Experts of a small language model.
Experts: 4 picks a token, a shared expert of 64 neurons.
Training: a variant of Adam for the experts, 550M tokens.
Below are experts of layer 6 (counted from 0) of a mixture-of-experts language model. Rows are named router (the router's row for the expert), down (a neuron's output weights, with its number) and show model dimensions 0-127. Each number is 128 + 24 x the weight over its row's rms, rounded and kept within 0 to 255.
After each expert's rows: a language model's description of what the expert responds to. This comes from a sample of Wikipedia text that the model never trained on.

# expert 2
router [121 119 172 146 204  60 206 124  35 106 141 156 128 113 117 137 144 152 134 118 141 137 132 127 152 118 119 134 117 150 150 166 132 146 117 161 104 122 136  98 106 116  99 144 117 118 130 104  93 133 110 157 122 118 152 133 118 134 143 144 129 161 148 129 127 111 141 132 135 121 142 109 101 174 143 139 125 117 140 109 149 132 144 122 136 143 132 162 129 127 166  91 136 103 141 155 147 100 138 119 111 135 148 101  92 132 169 116 167 166 143 146  86  91 100 124 142  98 143 127 123  90 134 142 143 129 143 141]
down0 [100 119 145 152 124 131 130 160 140 134 136 163 137 119  90 117 163 153 123 160 149 180 174 129 162 105 121 108 112 142 141 125 123  83 124 134 136 105 117 128 103 144  91  97 131  87 109 126  95 141 146 173 142 116 111 138 136 156 172 190 160  93 116  98 149 115 130 124 166 144 189 135 111 121 143 162 164 149 152 135 125 129 141 131 124 122 131 161 154 117 163 111 129  73 150 155 100 132 134 138  94  76 173 183 132 124 143 144 108  92 116 136 153 122 116 133 134 132 170 135 122 123 118 128 146 106 116 143]
Digits in tables. Digits and pipe separators inside number-heavy text: table cells, ISBNs, coordinates, scores, season ranges like 1991–92.

# expert 8
router [109 123 145 125 177 104 155 161  75 129 162 145 157  96 124 109 110 165 158 109 105 135 152 140 112 107 117 147 130 140 108 146 111 105 166 123  86 120 116 114  94 122 126 146 117 147 154 107 132  97 128 147 128 116 147 125 150 139 148  99 178 155 161 117  87 121 110 122 139 147 135 113 152 143 117 169 165 114 172 122  92 178  65 147 102 116 152 132 133 129  90 123  96 113 118 160 101 138 113 124  95 131 103  74 100 126 155 144 124 105 120 142 126  97 122 116 138 100 147 153 148  83  97 102 144 116 112 167]
down0 [168 199 111 130 149 129 131 123 172 142 134 127 140 115 157 161 108 128 137  86 122 107  85 156 130 112 100 137 122 106 106 131 111  89 102 126 154 163  93 167 141 136 132 162  88 130 123  80 123  98 133 123 149 156 111 148 142 106 128 185 129 158 132 153 156 108 101 131 140 127 168 118 138 115 157 116  86 128 158 121 155 146 132 143 135 134 125 170 121 104 151 101 131 128 121 117 106 106 123 156 143 125 107 113 103 122 153 161 139 149 159 134 110 178  70 160 141 117 140 162 149 151 145 170  93 112 147 109]
Prepositions and music/film words. Prepositions like of, for, by, on, and media nouns film, album, song, drums in music and film articles.

# expert 11
router [120  87 123 178 192  86 176 121 110 112 170 156 120  71 135 109 131 164 148 106 135 146 102 128  94 113 105 159 110 120 136 107 117 114  95 136 136 124 142 123 142 144 109 109 183 146 172  98 116 141 120 181 113 126 140 149 132 112 114 137 168 155 145  97 140 113 135  74 104 144 161 113 146 150 112  95 124 122 161 148 143 183 120 115 119 121  95 133 135 141 146 118 122 142 120 164  90 111 102 108 113 121 142  95 146 134 108 171 174 121 117 100 107 133 115 145 139 114 149 124 123 129 132 112 118 137 168 142]
down0 [138 131 150 156  97 123 138 144 118 157  90 130 119 140 136 137 132 124  90 162  78 103  88 136 148 148 134 128  67 147 139 115 161 115  94 152 124 128 121 150 156 107 169 169  85 151 115 144 117 122 129 129 133 145 153 123 104 117 112 117 146 159 131 131 143 176 113 180  40 132 153 127  80 115 152 139 168 163 115 140 111 137 105 131 151 121 124  85 151  96 128  87 130 131 144 127 128 161 117  89 108 124 168 134 107 100 129 154 120 129  91 137 110 121 122 121 155  86 135 138 106  83 135 110 120 131 129 129]
Line breaks, list starts. Newlines and the first token of list items, table cells or sections, such as - R-unning, Comp-lete, p-op, with digits of years.

# expert 4
router [149 127 147 166 162  79 149 127  74 107 147 125  94 114 117 100 135 163 126 119  99 127 124 140 155  73 130 140 147 142 141 144 120  99 121 162 105 110 156 149 128 127  96 135 138 134 125 106 107 110  94 148 117 124 143 134 121 127 113 133 138 103 156  90 111 128 126 133 108 158 168 100 148 198 146 125 121 130 162 122 117 128  98 116  85  94 147 138 151 115 158 143  99  86 173 170 128 153 106 130 126  79 126 119 108 131 105 167 161 106 136 147 104 127 139 122 160  73 165 143 158 119  92 155 140 104 111 117]
down0 [104 158  83 136 138 156 153 168 114 125 108 122 111 113 142 135 103 146 126 147 129 105 182 119 120 137 144 127  99 138 124 169 162 109  74 127 148 123  92 134 129  88 126 161 157 160  91 112 124 129 125 123 107 127  86 166 144 151 120 153 161 100 105 118 139 112 160 117 136 159 136 131 138 164 134 140 104 122 139 118 192  99 139 108 153 129 147 151 120 148 160  94 173 153 127 119  37  88 134  84 137 109 119 110 142 154 119 130 112 139 132 118 138 147 141 148 126 133  89 103 120 145 148 135 110 120  90 113]
Foreign name pieces. Word-piece fragments inside non-English proper names and words, especially accented letters like ü, é, á (Jensen, Maerlant, Abdullah).

# expert 5
router [142 119 153 122 189 123 126 130  74 133 169 137 125 118 125 128 123 145 117 133 106 127 131 123 131 119  67 161 141 121 120 118 158 117 114 129 135 129 114  91 116 108 102 149 156 147 126 115 141 115 141 137 107 141 102 152 133 138 158 116 156 143 149 101  97 141 146 146 143 127  91 119 165 126 130 162 156 123 137 133 158 161 106 105  88 124 176 148 148  86 133 123  95  66 127 112 101 105  96  74 141 108 111  92 129 164 137 163 108 146 151 158  87 150 118 124 147  76 164 142 149 134 110  93 113 150 102 175]
down0 [132 159 101  85 116 139 140 161 134 111 113 134 139  94 184 106 150 128  86 102 104 138 138 151  96 178  85 129 133 122 141 129 153 146 153 132 115 156  97 147 129 128 140 160 106 153 152 141 110 106 134 108  78 126 169 165 124 110 114 132 113  97 122 114 103 152 100 131 123 104 137 123 146 158  92 156 135 133 151  77 113 121 122 117 119 112 105 108 171 164 201 153 173 112 119 127 110 146 106 119 110 154 147 128  99  86 119 128 122 102 142 135 122 145 134 106 166 104 111 165  92 130  92 129 120  87 133 117]
Articles and function words. Articles, prepositions and conjunctions inside running prose, such as a, an, of the, on the, and, plus opening stems after them like cont-ention.

# expert 7
router [146 120 184 140 172  98 145 125  94 107 149 144 121 170 147 123 138 167 152 120  76 117 146 121 152 161 150 110 115 170  89 153 147  92 104 160 121 127  89 120  87  96 121 132 143 130 124 154  82  93  69 149 137 135 168 122 123 122 139 139 118 140 130 132 133 157 110 131 127 164 133 100 139 143 110 137 164 115 149  81 101 139 131 143  74 161 115 147 150 105 119 125 146 145 128 118 121 108 111 131 160 118 129 117 142  92 136 121 150 143  74 106 106 111 139 136 116  86 144 163 170 132 107 105 150 114 112 155]
down0 [136 123  79 121 152  99 160  90 104 124 117 137 125  83 124 157 146  98 115 143 132 130 129 112 112 142  89 146 124 153 113 100 136 132 129 133 147 109  99 102 138 158 128 110 122 128 120 170 156 156 117 113 158 150 134 125 159 134 145 161 126 111 105 144 108 119 128 143 113 103 143  87 155 111 192 137  92 135  80  97 110 171 171  96 165 131 165 116 125 108 136 143 160 132 140 164 125 119 118 135  67 110 130 160 109 147 159 134 129  92 188 109 107 134  86 125 165 116 155  95 120 122 165 128 114 124 148 162]
Sentence-final periods, clause links. Full stops ending sentences, table bars, and clause links like which, but, who, plus mid-word stems such as econom-ic, techn-ique.

# expert 17
router [132 131 153 163 144 100 162 130  94 103 181 158 149  78 202 114 123 136 119 118 103 168 137 136 162 107 109 143 157 129 137 170 135  88 117 118  86 128 151 123 163 119 126 143 127 125 134 129 103 124 119 139 105 143 176 168 108 109 141 148 126 113 145 124 138 125 130 117  79 127 143 117 113 140 137 147 111 134 118 158 134 168 113 112 143 119 126 113 165 142 118 131 121 125 140 113 124 139 129 105 113  79 100  89  77 135 119 182 148 148 133 163  90 146 134 162 138 129 183 148 152 130 136 178 147 110  94 114]
down0 [122 181 136 110  84 152 132 150  81 101 146 113 141 119 114 130 112 147 146 118  96 138 150  85 132 142 141 134 139 103 160 100 144  94 156  92  85 104 169 154 147 101 107 150  72 122 136 152  95 134 161 126 132 119 150 146 117  93  71 127 159 124 159 120 136 125 113 157 159 136 103 120  97 116 118 112 100 106  96 138 106 155 145 157 108 180  90  98 122 142 123 113 117 128 175 122 149 151 110 135 115 135 109 141  97  91  89 148 105 162  98 112 162 131 141 141 149 166 138 141 119 121 157 106 142 117 130 110]
Vowel pieces inside names. Inner vowel-heavy pieces of foreign names and words, such as Takam-ats-u, Luz-on, Anat-ol-ia, and prefixes sp, dec, ap.

# expert 23
router [130 129 141 165 178  55 172 144  50 111 151 148 141 125  94 135 128 108 123 135 120 157 124 111 149  80 109 157 126 170 130 150 132 151  99 134 134 118 185  95 118 128 144 139 109 136  90 132 117 160 124 192 141 108 144 135  94 125  97 135 122 153 156 134 105 105 137 138 146 130 131 130 117 183 131 141 115 104 134 119 109 139 121 111 133 145 119 137 126 119 152 104 127 103 161 136 101 113 170 125 137 138 129 111 145 109 154 157 139 176 156 137  78 109  91 134 118 113 152 123 182 118 117 136 138 121 120 145]
down0 [ 74 134 130 123 139 154 156 153 126  88 110 118 121 114 151 103 118 176 178  85 130  96 127  87 111 127 151 122 113  79 127 125 113 160 117 132 137 127 114 125 156 130 107 137 117 154 145 134 113 132 138 105  82 180 102 129 157 163 121 112  84 126 126 106 122 101  94  94 140 108 156 103 150 126 112 129 130 123 116 125 138 119 115 130 106 145  59 128 105 116 144 144 141 136 153 100 113 168 118 165  79 125 132 124 127 159 187 134 162 117 141  94 144 133 156 116 120 162 151  84 100 165 157 106 106 130 130 108]
Numbers in tables. Digits and numbers, especially in tables and data fields, such as 50,000, 200 hp, 13:30, and the cell separators beside them.

# expert 22
router [135 118 171 172 167 112 138 129  96 135 157 168 117 126 132 132 138 136 138 122 119  96  85 136 153 147 126 148 141 155 121 141 140 102 120 124 146 149 154 169 115 143 131 171 143 123 145 110 102 134 132 183 155 181 171 117  99 115 116 145 160 146 160 109 124 121 158 117 116 131 151 121 183 139 117 117 126 136 105 107 168 140  98 117 133 114 132 133 134 160 144 154 155 140 144 133 122 143  94  86 148 113  74 125 101 107 137 121 152 186 171 167 124  82 105 143 152 122 160 123 148 179 123 118 140  94  95 135]
down0 [121 142 135 109 117 133  86 134 152  88 151 153 167 104 146 134 130 140  85  80  94 131 174 105 152 137 147 128 170 106  88 138 128 137 139 107 112 138 133 121 133 148 133 132  56 131 129 120  85  92 114 163 121 114 148 142 111 118 131 145 112 156 137 125 145 102 152 102  81 135 109 144 104 131 114  83 137 159 154 128 137  72 140 111  93 125 112 149 112 150 139 125 116 156 114 143  90  98 164 137 134 108 138 162 107 138 133 144 181 150 108 135 171 145 147  97 158 133  86 139  98 142  97 141 122 154 128  85]
Year digits and pronouns. Later digits of years in dates (1989, 2014), and the pronouns he, she, plus short onsets like le, re, be.

# expert 0
router [128 124 166 180 155  90 169 135  84 153 171 183 128 128 146  95 137 118 141 113 121 118 143 139 114 108 100 169 139 159 100 123 114 104 104 132 124 131 173 134 176 146 133 147 167 163  98 109 101 146 106 164 128 147 153 121 119 106 103 109 150 130 136 113 145 149 138 130 127 105 170 116 122 160 103 131 120 134 120 119 115 153 109 148 111 146 139 161 167 118 143 137 123  85 184 139 125 127 121 152 143 164 102 135 149 123  85 157 141 142 147 112 125 132  97 143 118  77 168 175 174  99 125 137 135 145 132 152]
down0 [108 142  98 156 214 102 136 150 138  92 134 158 157 129 164 120 147 134 155 111 152 119 149 145 144 195  89 122 130  92 106 122 101 147 140 126 163  88 136 105 137 139 126 116  85 150 116 131 158 128 128 126 128 165 132 127 146 100 112 111 136  51  83 168 121  82 105  97 159 141 135 111 136 118 150 107 119 116 142  98 136 157 150 105 154 145 127 141 142 130 170 139 142 130 151 158 118  85 122 122 139 150 154 150 120 115 155 126 129 128 106 124  99 124 124 147 169 141 131 113 126 106  92 128 152 133 121 162]
Headings and math delimiters. Wiki section-heading markers like ==, ===, the closing $ of inline LaTeX, plus line breaks and paragraph-initial words after headings.

# expert 13
router [110 111 126 140 177  85 135 155  93  92 166 204 124  75 136 149  79 135 147 118 123  90 153 131 143 119  91 193 104 150 119 119 139 136 120 135 139 118 160 100 147 106 138 129 168 122 126  93 142 134 109 157 113 142 124 147 112  89 148 140 127 107 141  93 135 159 127 129 105 133 121 114 100 133 109 121 119 111 121 135 157 125 114 132 118 155 140 136 144 111 105 111 108 113 159 144  96 155 132  74 105  91 129 112 117  81 136 149 153 133 112 120  98 137  96 136 136 100 173 117 149 100  91 134 154  88 104 135]
down0 [131 153 140 104 131 125 123  95 142 121 158 139  96 134 157 156 117 139 173 131 174 145  87 124 112  97 135 102 132 124 144 120  70 161 155 131 123  85  98 135 161 116 130 166 159 144 158 149 172 144 183 100 121 148 134 116 156 120 145 112  99 105 139 112 160  94 160  97 132  93 124  86 161 159 108 109 114 163 147  92 150 140 144 142 107 140  86 177 113 117 120  95  98  98 119 156 147 102 131 146 159 126 121 127  91 145 150 166 138 114 132 131 119 146 123 149 159 167  96 137 135 121 129 109 126 103 106 145]
Infobox and taxonomy punctuation. Newlines, dashes, colons and capitals P or C in infoboxes, taxonomy lists, chemical names and match scorer lines, as in Subclass: C-aenogastropoda.

# expert 9
router [113 124 181 133 206  82 120 145  53 150 169 145 147 172 111 140 131 130 131 120 102 120 137 132 113 127 126 122 158 136  86 117 158  99 112 165 144 107 131 118 120 126 100 114 137 127 163 111 129  91 119 145 109 135 143 138 115 132 119 133 156 155 138  98 128 137 149 109 142 125  95 114 126 150 121 144 139 144 162 126 136 157 114 124  88 117 146 108 130  53 132 127  93 102 148 130 106 134 123  95 113  74  97 129 120 132 112 120 124 115 104 130  87 157 119 135 145  89 165 125 175 113 117 113 104 119  81 150]
down0 [131  93 142 140 185 105 146 141 120 106 132 136  76 132  99 135 137 142 119 104 170 136 125 122 163  96 104 114 154 101 115 127 150 143 105 124  99 190 162 106 114 136 109 126 112 115 148 138 109 161 140 136 116 101 174 169 144 142 124  71 142 153 170 136 142 128  93 123 108 133 128 120  78 106 113 128 119 116 166 111 159 133 109 127 103  97 156 164 114 133  96 168 139 158 132 104 163  97  94  90 139 160  88 123 128 133 135 138 108 110 105 153 115 163 122 142 100 127 132 171 162 124 138 108  99 158 118 154]
Commas and prepositions. Commas, and, in, to, at the, by coming right after nouns or participles in prose and lists, as in Junior, Port of Spain.